Below are experts of layer 9 (counted from 0) of a mixture-of-experts language model. Rows are named up (a neuron's input weights, with its number), down (a neuron's output weights, with its number) and show model dimensions 224-335. Each number is 128 + 32 x the weight over its row's rms, rounded and kept within 0 to 255.
Before each expert's rows: a language model's description of what the expert responds to; "mostly gets" lists some tokens that are sent to it at least half of the time. This comes from a sample of Wikipedia text that the model never trained on.

# expert 43
Taxonomic name pieces
mostly gets: "cin", "ensis", "idae", "osaur", "|---|---|---|---|---|---|---|", "aceae"
up0 [135 126 115 133 140 126 138 140 154  63 153 116  88 138 142 163 151 144 107  80 148 153 135 129  99  90 135  97  93 128  89 183 121 177 189 120 147 108 108 135 135 107 154 117 149 105  98 138 114 107 115 103 195 160 103 128 137 145 139 110 152 133 145 104  78 130  98  93 170  51  79 125 136  87 129 116 164 120 154 122  80 127 140  96 145 124  74 101 128 135 103  95 133 112 129 158 144 107 106 111 133 108 146 157 140 137 114 162 126 113  84 127]
down0 [116  94 159 136 186 155 183 139 149  79  35 142  77 148 212 152 128  86  43 127  93  74 100 111  87  78 155  99 104 157 234 148 121  86 127 103  85 124 114  91 126 146 133 132 102 140 147 208 140  92 135  79 194 131 120 121  89 200  74  99  88 107 143  99  93 157 161 132 117 153  72  77  82 146  99 137 130 155 165  76 119  93 117 121  97 181  64  86  76 189  93 203 153  93  67 109 106 107  99 141  95 128 107 136 124 127 106 148  95 134 109 127]
up1 [ 51 138 115 110 154 139 100 113 134 159 186 148 166  93 144 111  90 126 122 137 132 155  85 166  67  73 139 110 115  73  98 161 115 107  73 109  68 116  94  97 155  97 144 146 142 102 111 178 113 179 148 110 137 103 124 155 154 124  93 106  98 102  79 134 120 118 167 114 136 159 115 123 166 115 152 116  47 112 123 163  89 108 127 128 164 155 185 111 175 163 173 100  91 151  56  60 110 156  78 155  73 173 145 108  93 151 133 138 155 139 149 166]
down1 [ 85 151 161 115 121 129  57 170  89  99 130  99  88 153 166 176 154 176 106 105 129 115 176  86  92 112 129 103 102 165 170 131 114 133 151  87 176 149  95 171 176  44 112 168 190 171 129  93 184 185 131 153 113 108  95 123 106  98 120 122 134 152 121 166 137  94 127 124 125 106 129 156 148 225  99 139 139 142 158 147 139  65 191 110 100  87  58 127 131 195  59 144 145 159  83 131 133  84 152 129 129 172 129 145 202 119  44  37  87  87 121 153]
up2 [101 160 120 137 177 155 111 128 172 157 108  97 129 136 171 131 172  92 122 149 167 110 109 109  88 131 132 106 134 112 133 164 132 115 155 106 216 100 146  79  68  76 135 162  99 137 146  97 166 103 133 140 102 142  99 113 100 133  98 131 158 130 134 149 162  59 168 158 146 119 140 141 127  97 148 132  89 155 155  80 158 117  89 116 120 120 205 124 174 113 169 128 101 148 141 102 106 128 173  94 154 116 126 126 147 111 138  81 136 175 102 152]
down2 [132 162  81 170  58  97 129 161 122  69 149 107 135 175  98 153 134 169 140  98 153 192  62  84 122 128  97 103  65 157 124 145  76 180  78 162  99 138  91 179 130 116 103 111  99 128 137 114 143 154 129 162 115 169 177  51 107 152 148 120  58 145 136  47 135 115 174 111 140 133 101 144  97 124 165 113 179 154 155 119 100 117 160 179 141  78 164 108 130  91 133 161 148  96 133 156  92 169 154 150  91 122 171 114 121 145 117 190 135  62 149 136]
up3 [ 82 115 151 173 132 133 106 159 139 147 140 136  80 126 115  89  92 109  77 107 143 164 140 155 152 151 144 104 110  95 123 110  68 166  98 135 186  97 170 157 103 127 140 183 144 103 113  88  95  95 155 113 143 158 109 141 171 166  97 108 145 124 133 145 181  83  93 102 163  90 140  76 167  97 183 116 106  86  53 113 158 103 118 231  96  97 113 175 125 115 163 135 136  87 148 157 129 138 138  91 162 132 156 167 140 150  98  94 156  87  83 139]
down3 [127 162 167 129  92 152  82 208  99 191 119 103  85 114 107  91 167 179 101 107 180 113  90 159 163 146  40 170 124 144 137 127 131 107  91  88 216  88 146 145  93 111 119 144 136 146 118 139 134 123  88 119 105 150 116 127 167  78 177 176 148 119 155 168 141 116 158 168  63 106 134  99 161 116 135  98 134 116  68 103 145 143 143 136 158 149 127 110  99 170 141 138  81  89  81 158 121 122 132 142 141 162 123  90  76 141 138 106 147 102  94 117]
up4 [152 125 106  60 115  96 145 105  90 110 179 134 126 168 132 125 145 136 126 120 102  96 127 127 170 153  94  77 145 133 151 129 188 119 139 136 158 151 109 152  92 131 148 140 147 130  69 164 119 156 115 123 110 105  83 140 173  90 107 136 109 196 178 130 109 126 107 159 157 190 116 146 141 129 125 171 113  78 154 100 140 150 202 157  74 120  95 119 139  73 171 181  46 124  98 134 163 135  85  48 102  99 104 209 146 179  99  94 159 131  91 114]
down4 [140 189 114 116 144 124 126  98 159 144 138 116  78  90 169 107 155 124 105 122 142 156 145  85 136 139  84 125 173 130 111 151 125 178 126 102 167 154 147 119 135 188  95 178 119 111 142 173 127 152 144 111  69  87 129 149  50 163  98  98 111 160 150 151 230 162 167  94 111 107 116 128 135 134  91 131 144 114 133 119 182 143  88 120 133 164  87 156 104 172 198 171  82  98 124 127  79 116 136 111 149 153 128  92 127 112 151 127  69 126  72 125]
up5 [ 96 131 131  73 140 101 111 117 148  74 171 122  95  71 147 158 101 183  79 124 127 122 150 103 119  90 146 110 101 101 114 138  84  71 161 138  53 107 119 173 100  43 114 165 120  90 146 152 242 145  76 136 133 176 129 136  95 134  98 193 117 152  92 157 122 131 165  58 198 104 122 129 101 115 138  94  86  97 137 177 121 202 110 131 130 146 153 159 117 183 159  22 134  59 109  74 150 150 136 126 118  91 150 154 133 108 184 120 113 167 105 120]
down5 [ 65 100 164  92 117 100 134 162 172 162 145 125 122 124  79  65 139  70 118 146 151 149 131 177 117 111  97  93  53  98 137 165 117 112  87 174 160 128 130 189  92 152 149 166 146 108 115 135 118 187 144 129  95 198 104 118  89 105 151 116 132  92 179 178 147 166 178  88 116 104  99 126 153  69 180  77 140 220 117 200 182 133 169 110 122 118 143 123 142 160 106 160 141  37 164 139 118 211  77 118 113 112  83 108 104 131 158  76 119 187 112 158]
up6 [130 155  98  84 167 139 100 121 168  88  97 174 136 108 155 164  70 164 135 174 125 129 119  73 170 148 124  98  81 194 145 163 102 149 118 101 173 135 179 170 173 135  95 127 114 118 105 123  68 170 128 115 157 105 101  73 125 160 101 131 104 187 142 162 113 185 129 126 152 114 134  99 134 141 176 130 130 105 140 118 168 151  68 130  70 108 157  95 156 150 113 131 109 150 132 140 177 122  95 161  77  88 162 166 124 167 127 153 104  98  66 115]
down6 [107 140 132 123  92 149  83 130 138 158  88 119 204 145 141 153 109 198  79 122 140 104 104 146 116 127 126 162 104 171  85 149 149  58 136 125  62 179  73  95 140  69 146  82 121 123 112 147 128 102 148  82 172 104 111  52 171 128  75  57 207 174 128 148 192 110 142 167 114 138 190 106 149 192 132 154 135 122  88 177  97 118 105 124  96 144  62 169 175 115 127 177 101 192 158 162 126 105 101 179 126 167 136 153 141  83 159 160 100 145 148 132]
up7 [ 77 197 113 129 125 176  84 177  99 123 130 115  76 143 144 120 120 133 154 181 128 115  93 172 116 126  96 145 132 152 178 110 128 109 172 113 143 218  46 125 163  65 186 135 114 123 117 138 106 159 171 125 106 155  77  66  82 167 128 146 138  59  91  97 105 171 143 146 127  71 101 139 124 101  83 132  85 116 124 134 145  85 128 123 110 157  45 125 121 137 194 129 148 185 137 171 159 183 133 191 176 156 170 157 119  63 200 100 128 105 111 121]
down7 [ 97 120 160 144 143 182 150 103  49 105 159 134 186 165  66 170 151 167 144 126  95 119 173 173 125 145  79 114  78 174 126 105 132 116 164 147 102 112 115  76 140  83 142  98  83 163 113 165 189  89 115 150 144 123 158 159 111 143 130 116 134 200 159  87 115  82 124 154 204 105 108  78  75 102 171 168 151 115 141 112 102 132 106 101  62  66 139 185 155 111 113 151 109 130 145 149  92  88 117 172 100 120 145 150 142 185  54 137 110 126 195 158]
up8 [183  78 149 122 105 121  62 124 112 131 151 113  46 122 122 114 171 113 181 187  98 166 143 171 192 147  83 171  72 120 112 158  84 125 104 133 152 128  76 173 133  69 122 166 106 180  74 131 190 114 113 167 159 154 161 103 128 118 138  97 131 156 157  91 135 132 110  90 123 120  84  90 122 119 184 135 128 142 161 170 118 129 110 150 112 128 118 144 132 174 149 126  83 159 114 142 139 154 134 123 134 102 132 110 105 124 122 113  99 118  94 108]
down8 [137 118 123 111 112 123 155  98  76 109 127  90 138  93 132 168  66 151 107 104 133 176 151 128  99 145 185 166 145  92  61 124 144 152  83 141 132  99 112  70 137 121  91 125 112 153 131 125 102 109 113 156 127 154 106 109 127 150 111 117 151 133  93 119 134  76 148 135 115 125 144 143  99 116 106 166 143 139 111 173 161  94 114 190 119  20 159 100 145  99 103 165 129 145 126 143 111 136  86 118 153 109 134 157  67 142 161  92 126 132 142 133]
up9 [134  87  88  64 147 130 124 138 123 139 189 105 136 121 175  83 146 137 197 149 168  96  85 132 152 184  62 112  88  86 149 149 147 137 124 112  59 138 129  80 118 133 120 133 110 103 137 110 138 147 116  84 206 133 108  96 127 138  74 122  63  91 161 108 165 100 127 127 179  95 141 143 141 166 128 114 142 124 137 118 121 106 112  58 103  96  85 129 143 130 101 163 188 146 147 111  97 105 154  64  57 123 131 170  89  97 119 148 154 105 174 114]
down9 [135 109 143 161  98 147 145  65 114 167 168  10 108  92  46 143 108 119 212 172  96 110 109  91 160 109 123 145  66 125  95 118 128 125  87 150  85 143  86 143 220 164 120  87 122 145  92 126 144 138 120  95 128 134 144 144  94 108 120 156  99 141 150 134  95 118 103 124 158 159 138 161 160 115 112 158  86  91 134 126 124 134 178 151 201 148 143 110 115 128 116  83 137 166 106 134 103 109 146 189 199 146 172 129  78 190 166 144 120 131 159  98]
up10 [118 124 110 117 124  89 163  81 156 147 201 162 115  57 102 143 117 123 130  97 116 157 141 110 172 151 109 186  53 121 104 147 101 116 170 150  71  57 126 166 127 142 111 107 103 118  70 118 111 162 150 170 137 134 164 132 147  93 117 153 108 104 111 140 142 133  66 112 145 216 105 176  57 165 189 144 146 112 141  95  97 129  94 173 167 101  94 104 116 131 117 125 148 162 138 137 123 105 128 137 120  85  62 174 136 109 122 112 177 139 123 137]
down10 [146 150 102 141 110 111  87 181  88 159 104 127 124  85 134  99 160 165 139 104 111 171 149 149  83 110 110  99 164 113 158 153 119 159  90 104  95 119  94 133 131  56 123 139 176 153 111 163  91 181 138 157 142 126 175 176 109 130 111 101  95 123 172 100 117 123 128 145  74 137 109  74 161 116  51 159 121  94 142 147 118  93 128 126 124 169 182 136 145  83 115  80   0 138 170 162 146 145 158 143 111  80 155 110 132 103 196  97 143 136 169 122]
up11 [144 160 130 134 127 182 162 105 145 164 112 115  71 146 165 149 130 109 144  51 181 135 156 115 118 113 145 172 111 138 137 147 129 150 102 123 135 149  94 135 216 114 135 147 146 223 200 129 140 111  26 132 104 227  84 102  89 151 112 121 151 104 109 114 122 144  85 134 114 119  79 120 140  95 120 152  98  88 123 114 154  51 127 130 146 177 156 165  70 144 129  83 170 180 140 167 135 133 211  95  94  68 198 104  69  98 165 170  86 106 127 153]
down11 [189  96 146  97 140 182 130  89 111  99 138 161 118 111 217  89 114 148 123  92 167 145  97 127 166 135 122 115 130 123 164 163 138 120 124 110  60 111 119  97 152 145 157 151 121 186 148 123 136 139 113 118 108 149 113 148 163 159 126 155 170 134 148 179  91  53 178 136 133 120 108 193 151 118  98 183 183  89 104 111 166 185 117 144 144  47 135 123 148 175 163 159 106 159 142 162 122 132 143 123  49 146  60 146 144 121 155 129 153 147 113 107]
up12 [142  94 108 152 140 164 117  87 140 112 132 104 126 152 120 121  87 126  92  92 127 104 109  92 122 175 148 100  94 127 141 177 112  88 150 114 187 123 153 185 157  98 173 141 109 110 188 164 113 165  63 132  75  81 165 138 173 133  87 186  90 153 142 138 151 162  85 105 150 132  81 143 141  76  96 131 139 175 136 139 163 142 178  95  98 161  74 122 130 103 122 178 101 122 133 117 143  97 120 200 132 137 149 113 124 145 114 176 147 105 122 153]
down12 [ 83  70 187 121 115 161 143 111 143 157 115 110 143 160 156 181 110 122 111 162  85 112 112 124 138 145 137 154 138 118 174 130 146 136 140 184 145 135 176 152 170 111 103 106 112 163 165 116 133 177 128 114  97 112 134 116 132 121 127 104 103 156 110 181  74 172  78 136 125 135  70 128 199 152 116 129 165 148 169  86 113  68 121 182 123 104 145 193 124 130 106 131  95 164 134 110 110 144 114  93 168 160 119 132 159  68 144 126  65 189  88 101]
up13 [175 103 100  76 175 167 122 113 141  91 122 142 120 208 147 164 117  99 138  78 141 165  95 136 151 160 103 149 172 161  98  83 105 185 130  99  79 163 140 111 107 127 155 111  30 118 160 106 100 162 142 146 166 136 129 117 113 140  88  97 133 102 155 129 127 115 159 136 148 122  75 103 139 103 128 122 175 148 143 165  88 152 161 122 131 110 124 110 191  98 158  76 105 134 140 110 151 105 122 166  48 141 135 102  85  94 168 148  98 175  92 112]
down13 [106 131  75 110  91 109  99 179 191 161  37 156 146 150 143 175  70  52 166 140  78 126 110 122 120 128 121 210 151 130 138 183 119 170 127 144 140 206 166 117 159 155 156 137 162  94 162  66 161 111 120 117 178 151 140 184  91 146  97 145 122 119 152 163  74  93 156 100 180 127 121 161  75 142 167 181 124 103 166 103 122  90  88  94 123 105 156 177 136  91  93 159  60  51  88 141  93 135 126 119 117  80 183 114  63 140 164 133 102 122 137  75]
up14 [ 99 186 113 103 121  67 134 142 161 131 129 130 153  85 113 156 188  74  90 165 133 127 140 185 127 196  98 127 151 137 102 174 233 112  88 117 109 161  72 162 191 162 106 118 106 158 130 101 104 129  74 154 125  94 142 115 123  89 146 146 184  94 119 121 137 164  21 107 175  79 148 118 153 219 169 180 105 112 107 113  32 101 144 129 144  92 168 195 120 136  97 121 103  74 106 139 134 144 172 137 146 123 137  63  82 134 134 117  87 149  96 143]
down14 [106 148 118  65 101 162 185 126 147 109  88 161 106 146 178 137 111  87 113 117 170 110 159 150 167 150  70 118 166 164 130 145 129 123  86  90 133 115 145 133 158 172  87 116 161 162 154 105 135  98 143 127 108 151 143 168 105  55 109 117 102 149 159 102 163 142 118 140 123 152  45 221 194 107  69 103 118 133  71 124 132 210 132 186 114 135 146  79 165  91 154  91 110 104 125 163 105  84 150 165 100 118 115 103  90 141 107 122 205 149 121 139]
up15 [ 75  42 180  91 147 163 127 122  93 153  99 119 155 135  88 117  85 156 136 110  86 158  92 150 107 148 164 133  79  85 110 139 117 103 152 105 103 107  95 128 196  91 120 157  99 203  91  88 138 123 159  80 161 122 160 160 132 180 113  79 111 134 132 112 144 121 133  36 186 114  83 165 115 164  83 171 114  85 111 143 172 189  92 129 135 107 131 105 105 132  99 106 135 115 146 145 165 107 117 149 134 133 192 140  66 125  65 238 195 145 118 101]
down15 [128 139 114 137 142 121 100 156 111 125 110 115 116 123 153 126 153 129 115 145 131 120 107 114 141  86 176 131 119 139 150 105 121 114 168 150 140 107 131 110 188  76 119 144 110  47 172 168 140 129 130  54  72 117 141 168 108 188 106 220 170 124 160 157 124 174 125 104 101 152  20 100  92 109  92 130  89 159 167 126  82  57  98 116 132 170  70  73 165 132 120 121 113 108  91 127 124 149 139  61  91  92 174 137 131 140 143 121 175  68 104 189]
up16 [127  81 133  86 133  63  95 116 192 141 180  84 105 146 150 121 175 114 180 132 165 145 127 117 108  67 112 146 105 163  58 116 148 150 106 154 134 143  85 108 133  97 106  63 158 126  90 150 208  91 140 106 163 146  91 130 149  27 134 151 158 138 141 103 113 122 145  94 127  89 135 108 155 185 130 125  21 142 134  95 111 131 136 138 119 150  56 102 170 170 114 112  69 114  56 116 139 167 111 146  90 107 158 168 108 152 136 115 135 143 129 138]
down16 [ 52 130 116 108 144 164 146 162 142 164  97 179 158 149 100  87 121  83 121 125 187 148 163 138 233 157 128 172 120 128 138  86 169 110 160 185 137  81  99 152 155 136 142 162 150 132  87 131 126 112 128 152 158 121  94  58 135 133 116  97 156 137  82 143 108 158 140 151 124 121  99  68  80 127 102 117 107 129 114 162 115 111 152 174 143 148 129 135 166 164  98 195 124  94 124 156 110 103 192 166 154  85 146 181 123 211  94 202  78 138 120 141]
up17 [136  96 180 167 117 116 144  96 150 119 104 132 111 144 106 135 114 118 108 173 158 143 174 120 137 100 114 157 112 106 135 142 188 123  92 109 145 104 120  98  97 121  95  93 137 148 141 133  72 142 124 119 106 110 120  93 133 111 166 152 100  67 196 123 168 171 120  79 149  98 131  92 102 111 121 132 146  79  65 165 117 141 150 179 159 126 169 129 125 111  79 119 127  96  81 129 148  59  27 123 162  77 103  75 151  88 134 128 112 121  91 133]
down17 [121 151  70 147 119 133 185 123 113 179 126 196 108  78 115 145 128 106 218 186 176 137 110  88 174 164 139 108 122 149  69 140  77  60 129  65  69 193 157  67 139 117  85 157  87 115 183 154 130 132  95 128 149 150 119 175 143 127 192 219 111 124 174  90  95 136  70 111 141  99 150 132  73 141 157 176 184 105 122 160 146 135 163 144 127 191 129 143 154 151 162 111 176 181 134 125 122 128 112 203 114 135 205 123 126 133 151  72 168 153 118 132]
up18 [167 153 139  74 162 129 138 110 153 127 144 102 105 165 162 108 140 115 100  94  74 196  75 120 170 209 182  72 123  95 124 107 100 141 100 144 133 131 204 122 106  97 116 136 137 105 100 113 142 153 153 100 127 144 125 137  73 138 113 176 174 186 110 144 173 161 103  80 110 114 136 151  85 157 125 138 141 145  38  96 181 119 172  73  86 171 123 105  99 177 139 202 138 122  95 115 237 110 112 161 180 167 127 163  88 104 143 108  90 107 195 167]
down18 [ 86 145 100 129 109 120 170  99 149 159 126 169 115 119 154 183 129 143  74 205 144  55 106 100  66 190 169 134 181 119 110  85 157  95 153 143 113 101 143 128 143 136 187 152 128 160 154 109 125 188  96 143 131 145 165 167 113 224  30  76 142 129  99  78 151 101  99 145 128 153 106 142 151 113 142 123 134  94 128 110 117 163 131  85 116 105  96 139  78 153 144  69 175 130 120 146 166 123 132 107 171 151 182 122  73 149  64 154  67 122 141 211]
up19 [107  42  94 103 154 124 167 107 159 111 165  93 120 185 114 159 168 188 125 161 158 142 156 158  48 119 125 121 115 105 126  93 143  64 148 138  93  94 160 158 104 161 157 164 112 124  60 188 125 136 110 164 135  96 106 116 154 149 124 135 127 101 132 101  71 152 102 175  74 126 198  83 156 221 165 128 149 113 132 125 157 127  61  91 141 131 141 147 124 108  98 115 150 144 155 114 126 138  73 173 163 131  93 171 152 186 189  81 119 138 121 161]
down19 [137 127 138 172 134 104 161 100 125 160 107 112  78 124  68 127 143 108 104 101  91 121 120 118  77  93 145 129 128 165 137 137 161 125  95 102 122 168 142 110 150 248 167 133 195 135 129 123  94 129  93 104 140 105 143 126 116  99  99 171 159 132 147  87 190 136 166 107 180 104 157  97 151 178 135 111 117 127 143  96 169 160 153 103 128 151 125 128  98 114 140  91 157 118 112 120 164  80 132 143 119 176 113 120 193 115 103 159 135 122  90 116]
up20 [108 151  88 150  81 178 137 195 145  95 168 128  92 101 117 141  99 156 129 146 151 101 170  91  98 140 100 157 153  95 103 124 111 101 139 112 105 154  88 193 108 107 119 114 116 110 135 157 159 151 140  30 128 147 156 123 168  86 120 135  47 127 166 149  98  53 166 144  77 166  74 105  76  92 106 147  58 163 108 195 193 160 114 207 163 122  63 138  89 136 122 130  90 146  92 143  74 140  86 162  95 129 191 167 112  94 168 115 102 126 128 146]
down20 [155  79 142  81  87 147 130 178 125 167 148 123  80 104 142 120 178 124 141 105 117 136 128 139 101 140 104 163 129 111 122 180 124 126  49 110 120 142 113 121 115 143 183  93 112 149 146  81 148 140 111 143 161 179 142 165 177 105 134 155 167 159 154 107 140 204 148 128 157 121 133 118 138 190  97  98  68 119 131  52 155  82 117 151  88 186 121 141 178 120 106 129 150 135 162 132  83 131 127 119 109 215 155 107 155 105  92  72  90 117 137 167]
up21 [131 142 156 157 104 177 189 107 129 137 117 207 142 138 179 122 183 142 146 145 124 129 175 142 131  93 103 168 132 154 128 145 114 109  65 122 127 138 132 109 116 151 127  94  84 112 167 160 107  87 134 128 145 118 197  69  91  40 139 176 130 143  93 113 110 116 127 131  83 130 111  37 112 158 116 120 128 118 136 166 108  61 108 132  83  96 160 162 119 153 171 118  94 111 141 146  93 108 128  82  82 147 134 166 120 160 163  46 149  72 149 130]
down21 [121 141 137  91 158  71 163 124 173 111  41 161 136  91 173 183 150  83  46  83 184 115 140 168 135 138 147  97 116 161 118 167 149 129  83 125  86 167 122  67  97  93 159 148 147 129 137  92 106 121 144  74 133 173 103 154 158 145 129  99  73 177 149 156 111 121 126 140 158 109  95 162 160 147 177 176 168 128 150 150 104 119 115 127 116 122 122  83 150 133  86 108 144 165  76 182 108 123 105 146 137 177 106  96 131  71 115 122 123 129 102  95]
up22 [187 129  56 143 135 107 113 156 111 105 162 151 160 151 101 125 174 210 111 167 175 127 122 123 165 116 124  95 104 161 162 155 113  46 129 120  85 133 137  60  71 166 161 130  94 125 137 134 115 126 180  91 145 154  78  96 148 119 140 102 167 125 155  76 138 144 169 150 141 114 115 129 111 108 181 136  99 135  83 164  93 113 154 104 170  86 124 122 131 180 109 145 153 149 101 150  91 129 130 130 148 134  85 129  80 149 119 127  72 174 155 143]
down22 [101  74 146 100 132 127 151 180 119 181  44 119 124  75  98 102 137  97 156 124  98  64 108 140  89 132 145 171  73 138 124 147 178 160 177 146 107 170 119 155 136 103 106 170 165  98  91 135 183 108 191 115 110 158 112 127  59  92 171 175 142 168 155 188 101 130 143 143  62 126 146 103 112 146 156 152 158 121  68 152 141 131 146 158 186 124 111 163 114 121  98 151 164 140 107 164 181 152 101  51 135 127 120 103 116 112  98 135 163 149 151 116]
up23 [159 138 158 136 123 139  33 167 103  83 135 153 139 148 157  94 143  96  80  64 127 102 133 166 142 130 110 140 135 101 180  62 140  93  86 105 142 150 127 159 138 108 140 100 111  57 150  84 107 118 119 109  80 193 109 129  93 126  98 130 114  69 115 191  97 109  58 169  87 164 171 155  69 128  73 103  94 116 124 154 204 123 136 119  98 153 173 148 162 176 161 112 107 135 175 161 140 165 135 160  97  75 153 104 178  62 153 177 150 132 164 164]
down23 [136 144 140 101 170 148 141  76 114 108 130 128 179 154  99 108 116 136 137 111 137  97 153 217 136 134 161 109 107 149 124 196 165 128 115 166 133 151 176 116  76  66 181 114 126 203  90 186 124 159  78 133 122  80 110 117 160 190 137 126 139 169 126  92 121 148  98 104  78 106 118  99 171 100 181  76 116 153 148 138 148 156 169  83 139  92 155 117  68 123 123 112  73 109 117 128 112 141 203 137 139 171  85 175 165 186 213 106 117 138 169 149]
up24 [155 160 102 152 176 119 131 160 138 102 124 189 177  97 118 132  99 108 154  43 154 120 131 136  97 164 110 146  95 138 135 128  64  76 114 119  88 163 136 108 130  41 107 165 112 168 117 152 186 125 107  72 166 157 168 182 101 101 173  90 154 115 134 102 128 124 142 172 160 166 110  93 134 141  99 153 122 117 140  93  71 150  72 174 126 142 120 123 150 177 135 142 134 159 127 160 205 110 145 141 119 134 117 123 146 119 119 116 127 144 113 143]
down24 [120 113  86 135  55 113 107 152 143  98 154 169  72 101 146 163 140 140 114  85 142 101 155 143  98 133  54 214 130  77 151 134 128 115 128 114 165 148 148 100 118  99 105 137 104 152 111  94 110 139 135 122 190 149  98 142 108 116 101 113  84 147 113 124 164 126 140 106 167  77  83  99  81 103 131 157 184 170 103 111 146 149 117  73 114 123 178 110 132 176 176 164 184 175 124 125 166 118 115 185 135 114 131 107 121 122 154 125 135 170 138 110]
up25 [175 104 137 135 130 111 135 111 202 102 151  86 148  79 183  98 193  99 155 140  95 136  99 133 109 133 158  85 124 170  97 157 174  61 132 143 140  99 106  92 128 142 117  78  73 183 102 218 160  87 162 148 117 180 110 130  77 141 121 147 159 116 128 137 141 203  82 168  98 108 178 117  65 113 116 103 158 129 178 110 130 106 196 136 136  99 125 120 121  76  68 123 146 111 109 136 108 141 111 150 117 148 122 174 114 108 153 116 152 164 137 161]
down25 [180 131 136 156 162 104 131 153 150 117 138 103 200 129  99 112 127 190 130 137 155 106 113 115 110 106 137 148 133  93  93 133 167 191 148 123 137 108 167 158 140 235 131 114 184 145 117  78 130 100 145 146  88  67 109 139  67  95 125 151 137  97  77  62 118 121 137  98  27 143 102 109 113 163 151 140 142 161 155 126 174 110  88 130  78 151 127 144  90 106  90 137 143 100 140 145 162 100 152 197  91 121 140 110 106 123 132 154 175  39  86 144]
up26 [129 123 124 132 173  98 156 145 172 123 141 126 130 134 126 113 124 112 136 141 134 166 115  64 128 158  76 154 145 225 160 136  55 141 110 120 121 163 180 125 137 110 133  94 145 116 167  96 148 163 138  97 121 157 101 145 133  80 165 127  90 114 103 113 129  93 194 144 162 163 164 116 121 149 201 178 157 116 114 165 126 135  69 198 129 117 157 143 129 156 133 115 125 106 155 132 132 142 171 163 186 128  86  75 102  91 112  96 136  80 149 123]
down26 [178 134 167 120 175 118 109 113 150 130 177  50 103 121 166 144 179 149 122 135  87 152 109 131 152 129 103  74 215  66  99 134  80 157 132 126 129  92 120 188 160 139 110  79 169 108 105 120 131 128 109 126 114 123 140 173 154 133 113 110 136 117 139 176 131  59 110 111  88 150 143 210 128 154 137 121 144 156 176  98 133 207 103 119 159 160 127 145 131 102 127  86  55  91 161  91 123 182  75 120 140 142  53 131 173 182  86 188 134 121 166 102]
up27 [ 97 111 176 140 195  99 130 170 113 119 123 168 116 171 129 126 178 140 103 109 128 130 144 141 145 204 106  98  66 150 104 124 130  70 121 171 116 112 134 202 115 110 182 156  78 106 155 117 165 155 130 101 147 141 144 135 185 136 117 124 121 167 160 145 170  72  69  77 105  60 118 116  82 119 146 135 145 150 161 132 180 109 128 104 172 158 159 146 113 122 120 161 118 182  91  92 111 169 116 114  88 176 197 107 150 144 184 144 118  98 125 169]
down27 [140 165 182 111 127  97 153 134 101 156  99 161 161  84 147 155  99 168 136 152 159  85 172 149 158  77 117 152 125 144 138 130 152 129 150 152 192  97 133 114  83 173 136 135 103 179 105 127 101 111 157 165 165 150 121 121 115 159 168 125 132 147 110  36 143 107  84 122 161 142 131 139 129 195  84 159 166 160 104 168 176 141  78 134 172 129 120 127 124 136 136  88 111 114 136 122 124 121  68 127 138 124 177 144 109 121 153 144 109 113 170 182]
up28 [200  53 134 129 102 156 134 130 126 109 103 146 163 145 147  73 121  95 118 175  97 149 161 166 107 153 180 142  75 135  85 163 131 110 104 142 153 159 179 132 144 191 182 135 158 126 117 137 207  90  90 158  95 148 145 104 170 175 129 146 176 156 159  86 113 116 140 160 132 120  96 174  97 145 118 139 137 118  72 102 120 153 144 101  76 123 132  90  93 118 154 204 102 143  97  98  95 104 123 181 132 161 137 104 197 102 118 172 165 151 100 112]
down28 [ 69 144 133  98 194 157  82 125 106  71 122 117 163 175 152 160 142  86 114 123 190 125 168 113  92 140 203 117 129 176 167 115 149 124 127 123 102 114  94 143 120 121 167  59 163 149 123  49 152 140 156 102 166  71 113 160  93 164 129 142 127 118 124 139  95  93  82  92 110 114 115 124 124 102 168 114 124 119 114 121 174 114 201 129  64 111 108 115 146 124 186 181 168  71 144 144 159 100 148  82 117  87 120  98 159 102  92 115 113 110 176 151]
up29 [143 108  44 149 129 116 118 101 141 115  73 146  89 113 128 111 120 211 118 137 113 130 124 123 148 143 117 132 157 106 126 147 107 120 137 181 184 165 145  51 160 134 147 165 176 128  74 135  97 134 126  88  87 142  87 170 158 116 163 186 184 144 157 151 145 125  96 152 118 150 111 156  79 140 109 100 157 149  96 121 195 139 142 126  98 153 125  99 132 138 135 109  97 161 162  97 116 105 123  82 125 110  94 121 107 172 141 104 120 134 122 113]
down29 [101  92 147 134 164 114 130 103 158 134 125 110 186 116 113  74 143 120 149 117 126  77 109  83 173 110 166 135  93 155 119 151 100 150 165  90 151  99  98 111 124 132 151 179 159 113 121 142 122 105  72 143 209 127 187 105 121 136  92 114 157 148 102 103 200 110 115 149 171 177 148 184 139 125 185 103  94 160 111 105 114 163 158 135 101 109 112 145 131 139  79 142  83 144 120 103 117 127 129 151 116 140 131 176 146  94  64 125 173 102 154 142]
up30 [108 134 137 151 151  71 125 114 114 116 157 174 153 116 121 124  89 144 153 132  78  38 141 114 151 141 167  88  82  65 121  95 117 121 120 107 106 160 171 112  75 139 146 103 106  70 111 154  68 183 182 108  71 117 118 132  81 101 101 133 150 158 150 158 175 168 152 128 113 158  68 134 168 138 133 151 164 103  81 174  84 114 161 178  92  57 131 108  84  94 152  92 105 101 104  53 164  95 150 111 138  74 172 137 101 150 133 140  66 114 110 177]
down30 [148 119 162 147 161 139 112 190 111 123 126 150 143  88  86  88 180 102  61 133 100 103 135 178 105  77 110 186 140 127 131 141 133 132 105 121  87 136 190  82  95 132 190 118 181 124 141 120 142 158 194 123 120 178 142 126 192  92 168  89  99 112 159  89 131 148 111 157 132 112 150 145 122  71  89  87 124 151  98 179  93 142 143 124 206  67 130  64 137 120 168 110 166 147  98 144  51  99  97  92 103 143 113 131  38 170 186 151 207  93 162 193]